{"d_expert": 336, "d_shared_expert": 0, "balance_bias": false, "init_std_router": 0.0286, "vocab_size": 8192}
Below are experts of layer 5 (counted from 0) of a mixture-of-experts language model. Rows are named router (the router's row for the expert), up (a neuron's input weights, with its number) and show model dimensions 96-191. Each number is 128 + 32 x the weight over its row's rms, rounded and kept within 0 to 255. Numbers have three digits each.
Before each expert's rows: a language model's description of what the expert responds to. This comes from a sample of Wikipedia text that the model never trained on.

# expert 7
Description: Verb endings, prepositions
router:102120132119132107093096107117148089137073127109116126105144155106180165113077152096144135090090163086099116118125125133084130157107082159128135110145151150086151130121165177168124104179154191114069145118131119090183129098143102153193118125124135119127098106126142119132130124168127205109
up4:114130143116157180139179132130078080127163094154154115204169137103116133123159198167133142163121129132107127118147147145131112097145120113141161093127185162163087228110134137076125179120143154101149160092118156144153087107119169172139165118118130091170123147146132151172134132135087130168
up5:125106181174138104099085144110163181179126109111170150166133088095128112070091069106103090091160146129116108158126174190139168122192160162146122170111128161138163142100130083135198163145123134151137135090134177072081135120134145132136083129115112095105153121141088167195195133152140168104
up6:111102159123177076201143083142107107058111089099099118150166099070105147083123111167065114114080118122153170147152150162158177173144092111126118082162141149135134133096102059145109143157086153161133086179167187079111086118129161132145107129172144159152158195072103142084185108131073148125
up7:150164081182123088096167118098060169113141102125128114097097140105131127188149160113062161081173096129197061158126188168089066152112115135180134117164147099097112174156135142151147085135097155143130161168103143168188097152070149110123152099098085136113185175143162104118134163131172149137
up8:155150158200079082149115083145165135142086157165087131139142129110207119092096120160147105134095145141106118114156143122141123157112164091022121188151119144141121186191122145102142160146138154146105092206149108116128090149166146136159175187136134068135107086135084118075184176131089109088
up9:135145131172172092130110156089118115160142057087120135151155197102137180101145174138156087129191149145183184181170067102106128107068171142169173151167150132104069113120081073125125149150148147118134124103108101184116111117136162133135121116141108092106106101150087143094202140171115128136
up10:119061150143122100088125152076106117124146161118130134091159145125189143142087093184163138109128118209099101141156093186090109025157167138161101139162177145129100135145188161113141147168095103096129149083150122108169095135149156124100150122119136155118124117126079118155156172103138157121
up11:197076130109137120207132102127148177122106121121166114118190080100147121145113128130131124091114174178126115132098129128069137079113163146130200128096098161129110133137204121087132174053118143152154141120108198137103179101089106079190118145096139155135157164168117123124137049068153101105
up12:137119157098151125098148111118136124135188130179103156143093044122123135128149163123087140095144115033203091059080074157142165074175125169107082181160183088215143198141090148107127085122157154047189127139135146101110123158078142145184128124121120048116128153112109170133125096119119119089
up13:097169094128128130154156116087112112083045118182099123144131133119122086096135148131128110088158136137126126085094111124127130132105100119191138214109075115148108150118167125120114151102191059141133129133123145087156167155170163117118061137131198130103101200102109186141144123154160163116
up14:066077111118138125124091119125112028077163093130067102143148159111149087084144112112150105167100147101112108120116127121144177135222117137116164166130056124068094118126082102148125117179088118175099140105167146056131105077130141214111142077123141164096101094151133159072101143137054139123
up15:103133181156091112113123102157097191101152138115088122085097132131122139113129152173109139112116151129098109084115158103126101088123164112100087156175094083128174095094126149136132092128091116156072090099139131116134154021118153122110112117136114153117110100208079134120075077144096059107
up16:158119111088128160110128078115134149137088093134109191127129149191134104113123149075081106123063091166123109122138138073138124092101063090123158131119122173086138154107164148171159143137149167102095153189126179177074112096099153096127164160131127126138087095175140023146175123104082109137
up17:180085068088111139105145129121167163082152146103165104212154060151183042112143112155142132137173135127125124100097132146108085151129095127119159158162177148091115101111153084133179159149081164165126150141141125100123115140098158154069104082188085101090093149177178147096111067131132161078
up18:179136149110159101068118123107103124181098102161136119140142099114135188067148095086177157141104097173084134075146169164127080090144151180116125128155119135111108127162100110148120102134151163010145134147125090131137115078143116139185162104125185083119129106124073117102111120107108151107
up19:118089136117136144167092123059124112105074128119125104147162137073062144135146108075107160142105127095178126150159096079065132145099088126159086125161191085199127156184125141106140113156158114107100099168102119116160056141102156146184157129129161113122143115128161061104137166130073113089

# expert 2
Description: Mid-word consonant pieces
router:170122171151123076133110113134081120123120165099145093191111115192154137153133170116160116140097105104112152152155084123181124133180135128104170105133120098129162111173148081154170133125094113157091114145148101138134143123123155095078175122117134118155126075062131159146093183098130137128
up4:114113171138143187165160159136074121192116180130102090204123140168159132144110107110116121101151140155140191091109117096145118156127119094124125131119128166091071124099166117119102114170101145100158141104094106138178125150140136079178142047110116124152132139164099092089180159149239125149
up5:122105126156165184078124085169202090109087139155131147095082121138113107097200127152164133169094040180116166128150182157065210131144072145137163114160144060174106158123133157165124149158210125090117131120086169102129129163147109162168131091150120123173138086137138146108083097105116140100
up6:222141105176133174133126132123127093135055176117113165135096134140136100125106162167176162096076156080100138149123142134100134113142199125116136156094113092155135123095145157213109132123128171070117132127074082157069149139119119104159118144154172137133114099202119095109100163029134155127
up7:131163165092096086089120106054151117117100164130101173100143086157074158080123117111183162069168121151115152082143105088139142140199185137110195145180114211187089134133175069134132127102097100113167119091083168116144115098071153130094154063124141087173094125152118098076123155121116092143
up8:103085123154136094107126156159156120104150131136140177137161156081126152069051119115130135142118107148133152065177083114076151100122088168202091189203130129072140139122139182130215125156131169163113143100196105075119067180143149142095174152154088132132157157108131143162081133094127169112
up9:123169158090044164120115198176133097181111130063104162044117090099159110138130179171146139128100115159117173160124165180156123141114105156114134103145106162152078103149100092117178100143147170150119098124209126060199065150085144141106102110105132154147071126145103089139093171100121122164
up10:110116134182080137083108126114128061112170104112137126103147163138092061196127161159106141120154103072154121075119108097075061158184127098135056081130171210115112118153183091174172099163123134136094080176091023151159134169117183107162128179084087121171096127169141179097135128129122157052
up11:094124134147148105159116125154114108115060083154145130172156147158160109074198138095114139118166203082150127159131078149170098128124057129147132137122157127067122130104092121121130097133130162080059135143076191118141148151210101116139172102111132116196110091080148146078016159133168127173
up12:177082145142143143186101118129143074091136150149118177159145080147125122137139125080154170098093076108126153076154153136134178114124146117069116113126119166129138097079128148168149114143112134152166096156158163113153143129189092091029093093110082083171100145154111133126125203120137123179
up13:094113096125130139070168103168157189086132104119141158135108094136158168144179144152154093171172084133160129119162113109176130155151141060111106109094153144077205073146137166158135120138148164073127078134106110048152096144125103110113110116144128155111163123152155127181144106231106157110
up14:106108168217085139113176124147172135129073094149112165151118108142130152134139183140152065149113127134048130157159085111148137111164107154130095081113178195122100149139116101061164043124118104145091189105048139110047087140164159085104180124091103166115092114082102120132147114143158185155
up15:129120103081109160191075134163138104132146132152141119150037122143127087123153094122118127109134161157130106127118119069112063163147124054111182179153127129163159133066199143118151112213092224097114116154182074110128131142113115094036181174113141127163051083065123076119152104078126136147
up16:124098175166129085060114144130120134132147106156162173168061152165124111076114127136133095147084080085137138163165099074066131105114139131128139134055176086081153143099170160120121116170108117069155103108119096130216131181064147138123147131142092143133117104075171081134108173100176159140
up17:104132144171167143147086143166149096086112161192112199165172153179187125154151107180120118151126084143097118137156112070131103172143129159186207170194183082088172125148116106108182088147116133158153106117130123144118071161097118163141120145135119113157164187100112133115121174138103136130
up18:124167194096147084150180110059191143164072170126141152101127112118172166083153111098117139196139155149100072090135141167188072116157164098113134101124119097116090164122162118067117151132142151120138113168097154182148053122123102132168197070182140095078150118166139112118130135136131119175
up19:135116162141129101179106117117098116143117138138204108116200082112062111092100065115095113168098124134112073129126083125113188102088150155145127155088129153118134148087110183137166132104133131117156208131102152166127123171207226164131135104143147182147120196160144155115164137107092078151

# expert 10
Description: Colons and field labels
router:110198138108142183114035149120130082174111126126150124140121072153128097128144190129211143121169071132124116123102144136199187132075103145106070153176203175172120114153119173112139202099136127132210112135157123133115136105132057111095094125101147138087145157098152029095119091127107145107
up4:118117132136139144072165122117093113135110117111096118188170109121088137128117121144145149097160148124187107160063111134115092145128098096161167169132101115128112101080173134064152140145112157091071082168120117117115083138057083110129191114068172084064129161123088152113104145131118105125
up5:135170144163136142075115179106100126137037147111081074194123161179144113102137124111092098125113144107205123124096118124099188139103178157111176165176108118125108150068078182128128151117163121090166127137118126177135084101148174153113150108167114111178102133144095084104105109129121104141
up6:135149143095185106166106069078179176135140098187165160125108057096165098149133153201134125116152162118178083106131087121097147145098147122175100086135153142116109144168102093083077130110137189155154140147103103162151107121107118093138123115133134095129070168115088111086082120136097109143
up7:127095197130184107100120118163143113120114135159109115150094139114207161126108108155140110110141105138117079135158159127118147164099175146121132143093108171132079111182102113125070107104076095090135158088122094113113152089126117142140122147169193121145110136114120150148152117113096097050
up8:120147178089073139099106123176105100154126154143103144161117096168154112143131169089117127059161062157171142134159156121142148164171134095132110177122126176121124140146154150199142092118102060084221100099177137150150120115135139096074165127162148132156160100088076091105097140118170117134
up9:182145107103075140144174119136102100139153069065186112089181165140137126134096222138129125063093142139146077130117092156169187099157145117137145107117128091169129092121223077092187163101137089075131118095137116077137130111130094141082111112132098109071114104120126138171083155160140097209
up10:082114157135128107172171123149174115131117131169154176146119110138102170123086067107141129121166131162137188122097125155157143093084118179120132175148160137086146180159155119166100130125093118118132069238130125109108145079065112102155146108100088153150042112171123107111166123089153134115
up11:151137125140192171121133151159136092140109125126170176136132097135145138183148088115141110117155083189084084187138130087093110070103109137157110194121157128150157133148081098057117154090115139112162107132091135143148117061115128152093139130142119093083093082131123094100084115105143207138
up12:151110087093100174152100132144166098174107154156117106129188140105109087158144132143137146118110116096126142124119097176090123060132179121087096138181114158157087053112211149116105125146201146118133121126097124145153172152085116088032171107129108116107099136145167108103133113115113162145
up13:167143144112114053144151123111156125147089084133085111110133131130148158111128188123151170151116143192154106065133149086171102137131104055171078159144160053155140096090107120195116146140085148128119166144150104096128103122150118168177177092118110153119096140123109162146134107138138167155
up14:164114051095104141099039159121173126172070142170147189165133158156105131130091149158120160112173128122128088106078114098137123131122165099116095100110142083132104095133098065055133129147128125115116153112098159179112048138128103112152083188143163160125177074090149132141085148102085110160
up15:119135085068158099087090132141146103128162140082153138110172142113159123100186162071115162094146068157142120145159098150167075126166064118063056152121146210092174136202146119142190132169145097141108056158127102123145139152239123152124116148147094104133107143104116121107106140131059152080
up16:157122169132134100157113137172182174175156110144122173147139119112082155138109119194154162169106123143101106135154122096143112169165109115136161103189109087117159168126190115209119118140129171186139132138154118092136138183089051172146181098102083095127071146158115112106158062143093076075
up17:119164157103096155162102011100141138077100096115107150145104060096149126128075119129149111132145118114130185115166149115088077126135126073159152120121198133222116104149159181063151150167144112113154082150162083113100149120148127128142106122105148102085147203117111142163116134127088180108
up18:116212125142072108104151127113133131158137080141089170145187158088139104088120089148145098182141130089129150156161131143119081092126128121102098094089138097103085122127034166170119167118130160137122130169143185146089148128070088103088105138092182146130139099150139133073114102084136111117
up19:147078179129119131124139133150128033082137110159144114140105099118118160172126086137145126131153153124131149105133106136108040086159117092086181103091059139166164079061102083166113097142119140103183137108158102094134178115190185108116120204155125115118148132169199113108109084138074129128

# expert 3
Description: Function words, pronouns
router:101132153111121183113106100173125152133132093133114201101122192113118130143165098122115141121152055143103128151148251102142089076134182154127127170145114141110134152139146130145110216174128168130090132111113145119165112157123095131200204118131093089130114119101175161173112110108126153132
up4:038168090140189127133123108130080113168171086157120116083124179112177118104171079058084095141142171121155114159212151098150167134156142049135161112155143146097114110123107106112117163174095099112079137104127097165158113125118113150110104104163122173113192143085100080113166091111155095093
up5:071094160142092118000199119136122116151149149071138170116149133099149070177126166111148124128111075108095134127157134156131157055134170069141087175193148097105126092124139186164120155186092130093107122107143173136172085156121106183104178069051117184066133150163146087128074156133160130109
up6:136141159093141130159123138114197157216156120140145132077089092151155148206134143053103194111169121164130121125102182167108094166169108112104143157174126121057149107109203084153170083107111120061131160165161156158158167136136142132113132102106134107130073148114130087141162098085152162072
up7:138086145094176137115129140107135107129096111115181127167116123145153144120107163123114123177129140128137114173110092097144119145170131134120150140152129141128085130113155095119079066085113023136144060089138149114194077098074096143146188146064033133190146073174159064108145180175152146072
up8:102168150113132113084114112045148137112118123150097104146145140155080104204134142160102203195149157093167103158204112144104108102159178149125084151184118197156145128148122150152098108164114130162131157089170100107141143138144081141147116142184025158140163107116173143092184150071145128114
up9:134119126077137138162087142072116177113129174112144139183139105090236122148130089152065158122162072158143141077099132109156130183124141067141123113102136152171104126144126151113144096077119045122196130144181152105169166092093133086183126097101116161123086124127128132125127165065080128108
up10:159089180138142158116199132134086081128148107150143148123100181103057084102139172186171099134176137092157103168180107179126113172030138109110095083162121103182151108100162160159097100082083163087163167188088153126161098148164122125098124141107118122085162118154133104161140107150079156091
up11:143161095129115148174124150109108085121123141104122127113098150157197184041118120124095103115158154155161090113154090067075099154163169128138146156105143138154129146193111167136110150173150118066118075178119138121165123135143189122132127095121096110098108182082117153136184159172200141101
up12:144105137114137157124076084134092088093148152147147188092100199135144087168107122145110139116112085157186144140157081097153108195090149137075109113153133124093088131156100169117113095131155177095107111143080029124190125197127101131158157115103155127158146075121113065158132107119102122111
up13:091203147172163107129173113062165129141170131138060163158173103093128129108063130144118133126112138125100155123130152132122129110137149157117178145101131152102138127235134090104128120159127158126131114024124122147124121121145161162177149151155133161134180124057122110131115138091079134139
up14:158130131118091119109131199113123111097136067113118156129122200118132126105117172104037123123120126163104168117171118121159128094146164149148115152209128129127154187123123182142098091126161166156192085115184176087169112188117110127113105117089138144186137092079163105099084147123086120169
up15:150101137180134139150140133110153133113120116084099172063127143116130155149099094148147128122096101080181175125089129145125156141091130101153157095132144115115147087105140123059105182147149159077054132086150112140158148066149095109113165087097209082107129127164132173126062131171129157092
up16:104156136170116103089149097121160164161144118150139118143116147084131096048141148114111118114157073146126128110115157117137103135124130122118117147158112138214068147113130148134163178144159093101101120120103132105108091156165106117140082134136096090079106156107101174121187124119123084087
up17:083111104117136185109125096092184075112113069123156137137103136096129112096118135133139104105156138207180126127201098158101172116133172135180079123086135127149131129058098161104114112145173103170142126084131153076165098129145178167166122122107108147135138135154170169165100119019140095076
up18:089103127158122233152171169112151121080101192160100101129099150097126190156122191087149098068197083153114160077113143133114084164165140126137093170164186175125136165121125091160086103068144102111120094136185127123157138171130070156145174136179147203178087149156165105165138129156076184057
up19:158145150120088144112104150187158123164119108146176131141156158105117112130133085081126166126130136154110149145081126111174107087136140165171135114172132106101147077091095104157102116104042081156111101152156122082124126127147210107116135118155170168175140127112161085142144128138075138084

# expert 4
Description: Determiners and possessives
router:155166139158121181172174146076118143149193181131130151144154107163095094090112118165109102134089131123141114111120078173058128192113108101124120152089166111072152107120128170157100156155119146127128113128083177109093128134165145170074061151138138172111110148128136128159140104123154099104
up4:102174155176078142173156140119112069161147104163168108092040151182111154125127128171158143161094074157163134133117096150124145150155076119144144093190134145080105144154203131137125053161178158106143096115157173164141136117166191149167188160113079100073138115096097092151181165194123071139
up5:133136155124105216166069153159141103148128139107165160166145168084182179086096213135102124105149119107129119091135113115101112116084117087135127135112133086127130146117139117101101100107148146050136108103123155103187135136135086181153119113162113132147134090167137141143040127062079082135
up6:167097160151119128148096101095170108174134174096145083173188160149106144114123112114158155136128072089108092099146138139081091092161160098115131157144123156076085146133106106115116165142117132136162170178158177133118171115114155106140157184146118086173151090195096161110166148172147092138
up7:149148185127121101128152147071100165084199147086076169102123181115172142100140114144126151172111057165115060054135144137127114146155121176171104148123074151087140108122174141182109103090115111070110141095132134110162170161159072104149185067126146157162106177101113094127119129151123175109
up8:135154031160119134100110098147100134106150091089102168143140074126157085106109142147142100159168085124159134184114159173191109092083132113128122112122151078142100112185109117136064129132163161123186114108132151153177075124103149172195131142122114164077122104153127110151145118127054102183
up9:162156140090136095102084080078141111123146123145148141143116149161143058130135088129104118130141160059183096130095068103079183131105109127133114132073152079139094175048153131151091181071136192101135129148116136153154097159090088127126112090166052167152117163122203108140120145180123143054
up10:090161157104141166127088117153131173164168165100129149117116136181161151091159107147151114077152104092185110103086106098060159119130101166192111076126144096147141120150136158157121098108105134146133099110150192041090120102161117085071130175157081195093098101151166143165166169210152166145
up11:129152019112137120087132146112124200127130100083111119131084172129115157115144105149110112123130143133116162137146108121114145091155202099083163152142142138093086110066140127109143130133215189084164100084115132138156137139098132101127108109168149190153153114103088117185115077143140086130
up12:106097144155103180097102139130084079119128136139097153091134087155107087060121121119133149107069189076134133127083057135195051166102172123102104121124115129101183118116110115130118118163130139128114160187120116123145170154142193171109075124147150138195094107117122164088127112118135121131
up13:148098163127097130190118127148127153131096129126121085097066071076106171138111119123135078129144122132161121155121150103097083078149146081079072131159185133092175127118178159146126125100098085127130147083143130131174113135147096167146122212136137152176140124157130117066133076121132134107
up14:072159082187133143130129111183071125139129122136094130147141200191176177116179192107141110122188095115185150106140083097122140126153162088098132140131165096141130102101148162147114061125123173113108081148093112166194136177068121121124126086099107142102108195144097114136169089133154138151
up15:154127104145127149162155129128073200168082158125119125162144111206163135158108102101132178104126110113166188146109131125135155109155128107083109145078124091156121165162120111129138183068103108067120149092132092136082205151108111129096157083125078161137137180136102132105079151141151158112
up16:186064150187121135109154181115128198173109125146128103130114148140126124165166153107162145084138106139069141129090113147133107163125124101124160125094135173144103133092133122128114150120107069139150130173046171110100118153148136093138142100156105181127103122134114137085135195117134101181
up17:180100146058140142112096078115149133107143108119136082084102149097085092170151119167107086194122137098129117161125099104140176188112101157089138086135111125153154128105182157074079164093116117079139105100104107074112206083137190118097094138116119180142145117145159128124128115099121149131
up18:188098123170129117137114108134123105123122132131174128113109129164144114096193146065122164130110122142128184114137151099147113137143155080148104077155096155164135143120081164179133112144153120181095054159214154115165065158176132095164090143144110067151151154129119169149157141192150087097
up19:153182170090131143150094124087119128178128139159129121134109095111172105145086150116151104181112152121145081131165091114121168139136077123079105140090116101145177127084198177143156067122122089197197142132094073159145087123156154090131143100119120164135115077175082154088016146136131118076

# expert 5
Description: Name and place pieces
router:107124132125189087168205136184116086146119146119134085188103121087093114146125109156086154139089183145114108081111195134116141151204196139136170115101109144189067181137152097134148099131125107140113137123091093110072130123149156116147131115100104087133139158180148104036142141143111095147
up4:102028106147115083084154126156120177201126150095121173126128115115176143100127140136097048100190144119127136151132113109188134126134160123176139135101153108098041157105169137063180119122109113099060184114185126074044146120131072131106165110114129122149119143140092163094112052117200130176
up5:198113088104171108094165154156123123094097182121118135130118132175120117081100132114194103090138112152091089118122132125101127090158106093132101173111116149171114147080129154153134132185124154126098118094165161091172095103118126134081072116119119121160159064189134115083088158115119188134
up6:147163129116148063132116063168200159125055190148142110105091101146136115173181172160060136100135097111136127103194136118160134144170117115157138087133114242196143099157126111116128183111172169138105113142124162117166066111121125163126141142076120138109130117132187113162134122131215097162
up7:079176115134080163099196134137168139154182118149146137126185163079146129106055146154157110165119165166095132171106140138134117107156106110076159135157185105138131139120142170106181138149162114095144120118157118113093156152094091113109071151149161150118061184077101123130111112123146107153
up8:123120143054205099118140101179133171155141132107179143200199122139089140136114152127206115134113096043145110149212089106103141148076134137115148085138078098149156131139064114154111141090187158058077122125140119095120116130169076091091137117154151111115121152097124128086107145120111083108
up9:124168194122190080099140109165165102096170181160156120128107066072161140142131120190170126105119127115143124117105087129096120098114184105105135158182090127141097071112139108167139114125151080137112170109162113184146155088176074136169129092123118109103173130121106181088128206149144183130
up10:121151074144114070102189140112075088148105129213089131161081097096107149182085115108104122115123096146172104152132131153115100145087105147101135182069143123162114133179111147104112127105112133129167186084111133174121080041112159132144116107124113163122169056152135135082128085126163087183
up11:077097121156124125115141169099147124156116193128132148132097117122143143139160180122064149102142112131128134130096181193171097117127206128087143131165091107111113122142171082116163099164064168167173146151128125140093144132091094096107118124162160151186167168120133109035086089135200128185
up12:186116154119132069116156098099099079136128131091145121101156098113179106114105126146161132115127135114145138189106129150058160119131135105101118115157209138178134181087131123144118072110127134067145089064120132122083101134172139168152173184092160138086164057150143123094109129115087079143
up13:140139126241137119208129152108120107114134152171120124124077133097149103125088119095089101143155143102138117144101096088137092124100216113093131143111163117049113110143184114079154095113124159143064119164149081135159095135105149108147065136144111121179103152126156119109090174127143081104
up14:083128143116157142152192130176114109138109156125139137134161135124131105103135162134148131124127163174104117097148167118124111086155113086185088100169137097142107186115117120107139033109113201066134137094114102139145078152086130169118057212146157131177158101149109106147088104135171090111
up15:150146050126190112124111092159146180142148147151084107113151123102110103158105163098081140108048125159187199081092208135173168134091094146139194154108120084136182185213098111120157105103125105055094130145139099130160094081144061140139168052084099108091163093062155130067155135105107133201
up16:089094137091145104160141115175140074159116148134109133072105134126120091137129131072079165142094070107153129180151134121132125098128139136110083137103099180106158194077127156164152117146140142139113118110125073131104118103126150133117196137150101111108164197198124164082171106094115173110
up17:177085146168164072173135146100154107077127122109135151128182154134111109143199126096172127212134123098102104118137166128097127191138087142136143103141141180172141146098162180133157040118092136178162116138112123176158116188124159136144120121135119096132135031135114104143082134136142099167
up18:069123093078140131106127141101128126212215090165165132094148127056097160122136109148176144091169139076170175126113122096140138111107080175143127134065131131134117145171133152092150096151169171080154159105168127121109171113152142151137125149160129101177159100152064144125180171110101160143
up19:141189180136135184130104105149097092140122151096082133016129165162125149161150107107166145158148167120054068082124122101130088110164163153101129117150128164126133175078108121103099107092139187110136118157126199127148196135184212120114118064144086145116122073137081191067160122138140150131

# expert 6
Description: Name-internal syllables
router:088075114148117093146080154122125055107127093125120119155112091174183121085098154107060095142160158091136124056087064162191145084145106132143121099130078144102157098112117180110155103026083123158119138159109147140130139142099100165070131119140165191125109118145125146124153103169124077162
up4:180094087142120070112099099103139111136153129112112133150157137055067078166071117108137076117064123075068141120098129103163178138105107065127133114119115140104157107142157122103124138075214147102094103125112131095210155094125158106170170061129116137191063197124134097129113195110098158099
up5:141184150129152145059079100109099194119113108148060170076197179128137146085151134130183131101171087123170143185108098127115164091130174119083136136152127139096158111135170112153163139150119165092090133168117114127141106158077173104137102159153120132106107122101119154140129110124071102107
up6:153128099167089168157105135089100117177165091117085144122212098133128092087104121128106186138128122110116133137084207128133152155116107129127134118149146092133179123206088073088155165162095152099168144091184082146098122169197079092099226119161152102177090165151157168130114101123175159106
up7:162182096182107117084127049133118146136195170195108153135193065123095141140102169189118123088174114137121058074151097130123184103158112112087136182133213123092115185162144199135126143164141122084141146160139107094140141160113085166106129107127125100169090133170152150135147095112146226127
up8:154088188157098113050072085136154160105112151121093130081132154140178118076142129104170102114151158141114141124102059180102093153109148147114114079103116061169099118101104126171152148115132129163110136166119118121102118134133124180099126112112161104109105107090141130102156095164118143148
up9:078165121089144143109068157155107063096099164119119124122118111132208164081155117144164107106106115127134070132137150113087137176170194166133103168126154152121101125124156135134177162167136132098139148136134093194148138178131142090134173098165206163108074076155098141116138099233141142118
up10:137127159091168130136117130159150161092119145111051153088168126087190140140105213071153102179166143151183158114110106146148108068111137210050117131189037196160044163163126141124113097156166149105114093105171130084170109058166117170126168076149113179153132110145082053107102121170117128186
up11:134088114127204178191128124150124088108140161127155150071125127115113142091151125175148192128133112123164099108177125124161127141170159076118142150107189081121171101134129129167112099147149185108130178103121088166125160106149143136136126100137080139108130161130074129163123161180121099114
up12:101141084120143151154095121068075146135153165116103186189180145100089066133118133109113148109156100120150125164102124173142149122111108083123157161172115085111103145116125143115100143134095161141159162139180106114134181104129135167129152118189143140076156124143194056074088119162147116169
up13:111163121094156172099130170135129125053164134145084122185143137136110081081119115113140076119146198117150128144176136106137095162125171146119142127179153198091118124122187148083082151106132082170073115156103116113146164127168112169101106160152083164163117175124119129126159167091141161093
up14:145120092177128192100098152104094102164114111181141131137125112089114137142148183077142162128137105194104168152117080177169119130150146131125110088148142145140176123125156105095174135107109071114128107098096126148081105126146101128195099104145147119139100134148133108130217108159114092118
up15:125194103153141141165134101118145088151144119100097107205074119087156138117138160143162158132098149148180157111128137178170171114167120148160106116156149142095160137102086112144164155149124098154128141159150141130121148093087105117133098100158143139156148115115109125106140129141160129135
up16:064162121140192119113152127092108124130137103134130148083167139107107125152172122130142095129191122130089090060169117100139091150142146182129147135128131096182082139121177111095157153135100136132162086157185127116130137144094076097116112112174158122113158147167141102095139162111119103118
up17:129182131113099116090172092111080124156139107126111135088119138139123106121118100161116098108119108120103112173103145181108172165055137137063155155143098113161098117063169149105073178115075104132111120142167124167129169182158161143150137115114063166116118097120099148178113082141124145111
up18:137153108169150094106114086130100122102139090105131129159089163196113118146087125147080154124170111130106133084130147096166116185107103087142128128082105104151089143128129092110152134125136161113081071136131144147153071117162109152162164166161127068140177148161130118125121083118128101217
up19:184043128117128080166187059116163122147137140148198173177096105122083125106150121093141082161101105131082115114136168106130154153156218142131151093172164151140161195079079128106134194132147083119104158075132117145155120144158057124186174104140070150115141137136118165137098134151107160092

# expert 0
Description: Commas and closing punctuation
router:151108123117139120081186127166080145187157162152140139071144127102105170104127110108108150097120163191126113200106141125160115046159122083104107096143101088139051098098093104112141124059149093117144142158178123120100139069162171125078158119126153077112141144124082106150125115112140126123
up4:147117083145156144039132095102150129135132155190112159181095149181149118116113140149099170122138150184166088194124085151091117129144130094155104165162154147169144149143110105068103144104157151100087125152177168147160121110144129144179189102178090151142138140172130146033142101125182103144
up5:120101159159126119113185096201094107166093134132103115150144139115175164140171157092187086121084156161151165102168121145059095083093143128135121135089183059144191162188158123195098130179123111125114138200107136137151181134121115108171109123141115144103170075102090125130135136123122091163
up6:161136099112106183125130140166111138129126078143127093143143160146147107083109112124104144110105137145092085117165123140096082132169141095140123101147123157079060122109139100095130076117140135194185135223100080151168084127097120142135064065152137086092157125103078132137146156098080148184
up7:164112149097128119141100102174132152158118128190190164124154162099115186104133125093073151150134101203195132123065177162060145111127206081153076080085139148116084148127095147067155162139161092119126093114126108133215131120144197125215097142104098091114075179159098092094087134132136106153
up8:156112113126138129178132127106122087123086100138157196122114133128086128118141127125118111079143126183158138141161070144167105126159147129119110128101074116159127160120095169180131110119060140109128115082185086124133167081126164120134204164174132129106123092158149142128197077152092135186
up9:155116078131116118086130104127203108184127177142123153121110203161083122109132162084182103085183127126157156151116128126148135146171110119146141137111108164160081109087123094143148129128161101161147169097198109102119144087110142140162162114088137132103109137118154150106129131161139113085
up10:112123064102153117126193150141087123113158105076160121167188147125115135185136186133175134140160068191184133147082128114190157139123091141103079142123185143153116059159124163148151118148102130143131113100101131161156181135074087123146156146116102109166095183129076105111099133097185105091
up11:127096147120159150125092098161126109170110167151154121167130143218130161105117158146162086145135091148097180045108136089187181118097189123112138057158195093140098121130151107085099157114163140083173119147132107135162120160190086132127094085112105137152188178113188097131179090147131143209
up12:139087101091118068119120118195133148095143144158119174114142157147139135137165116169127118099118148113149139136124098133112137144155181108125160129129122127144099163132148132118134164096104107091133076170168128102082140069154161084045164154167107187148113130168075153127179121183117155126
up13:104158086140154091143168091141122164134172084146101138136116149109147105118118094111134159156111131115137141114128204162180110127131103174128160132165176124087149118158110160071104140180139097148149077129111165104140111091127091157122142121064165126167128154128105053077088107132165174080
up14:129135149076132171168135104129114083068155109099133148101151088160103115096122088156127195163097152031184101094196124124207150173113159141133147143166110161158146128167154069078156188137125097103151110151097164077133126135151128157144122166111184128111127160114171124122126155089102149140
up15:135132097121162134094153145101105157127142159070070092142176094104151103087145103081096088089132165145115187138090093138074132146095145108119099157122066117064109075138134135126151086146128147096217223138179147195139081162181137174151148141166109110133088133064091094099125113101135148152
up16:179163161137111141096191156121158164086163199189093115115154074081181145126109107145070169118101136204154184097144112133208134166119107151097095118130170099130101160128130072132115151118105140116175178123088121158133159130093135146119081095107138161184164197171095142165100169102079072125
up17:117137138156138109149143142138097066130153096103149138121125161131139156039160110092178172157166114141102143062092143079202098128159117112136109088141164127054136110191193133080165119144110123114145145202141041120113146144131087136176111161139117076133130074069092203132074114133127160153
up18:217099097165112148127172156197125088130121098131122153102110130080093114142129139091157108135139157160148100095191101115107102193134123124136148179160082115135139093159141130107153144114076100203100140129179110125109129091172145081087183131166091156097150107135142130182096136148133046195
up19:121171096150173134125150150145165109178174073112114111110136139080147141110123146112150139099116092107123131138157215110180143137082145084136093152124125188077107088128109177118176111085140194120144131167125160073088110104150123139194149100152112158108188165077123082140151131109148129117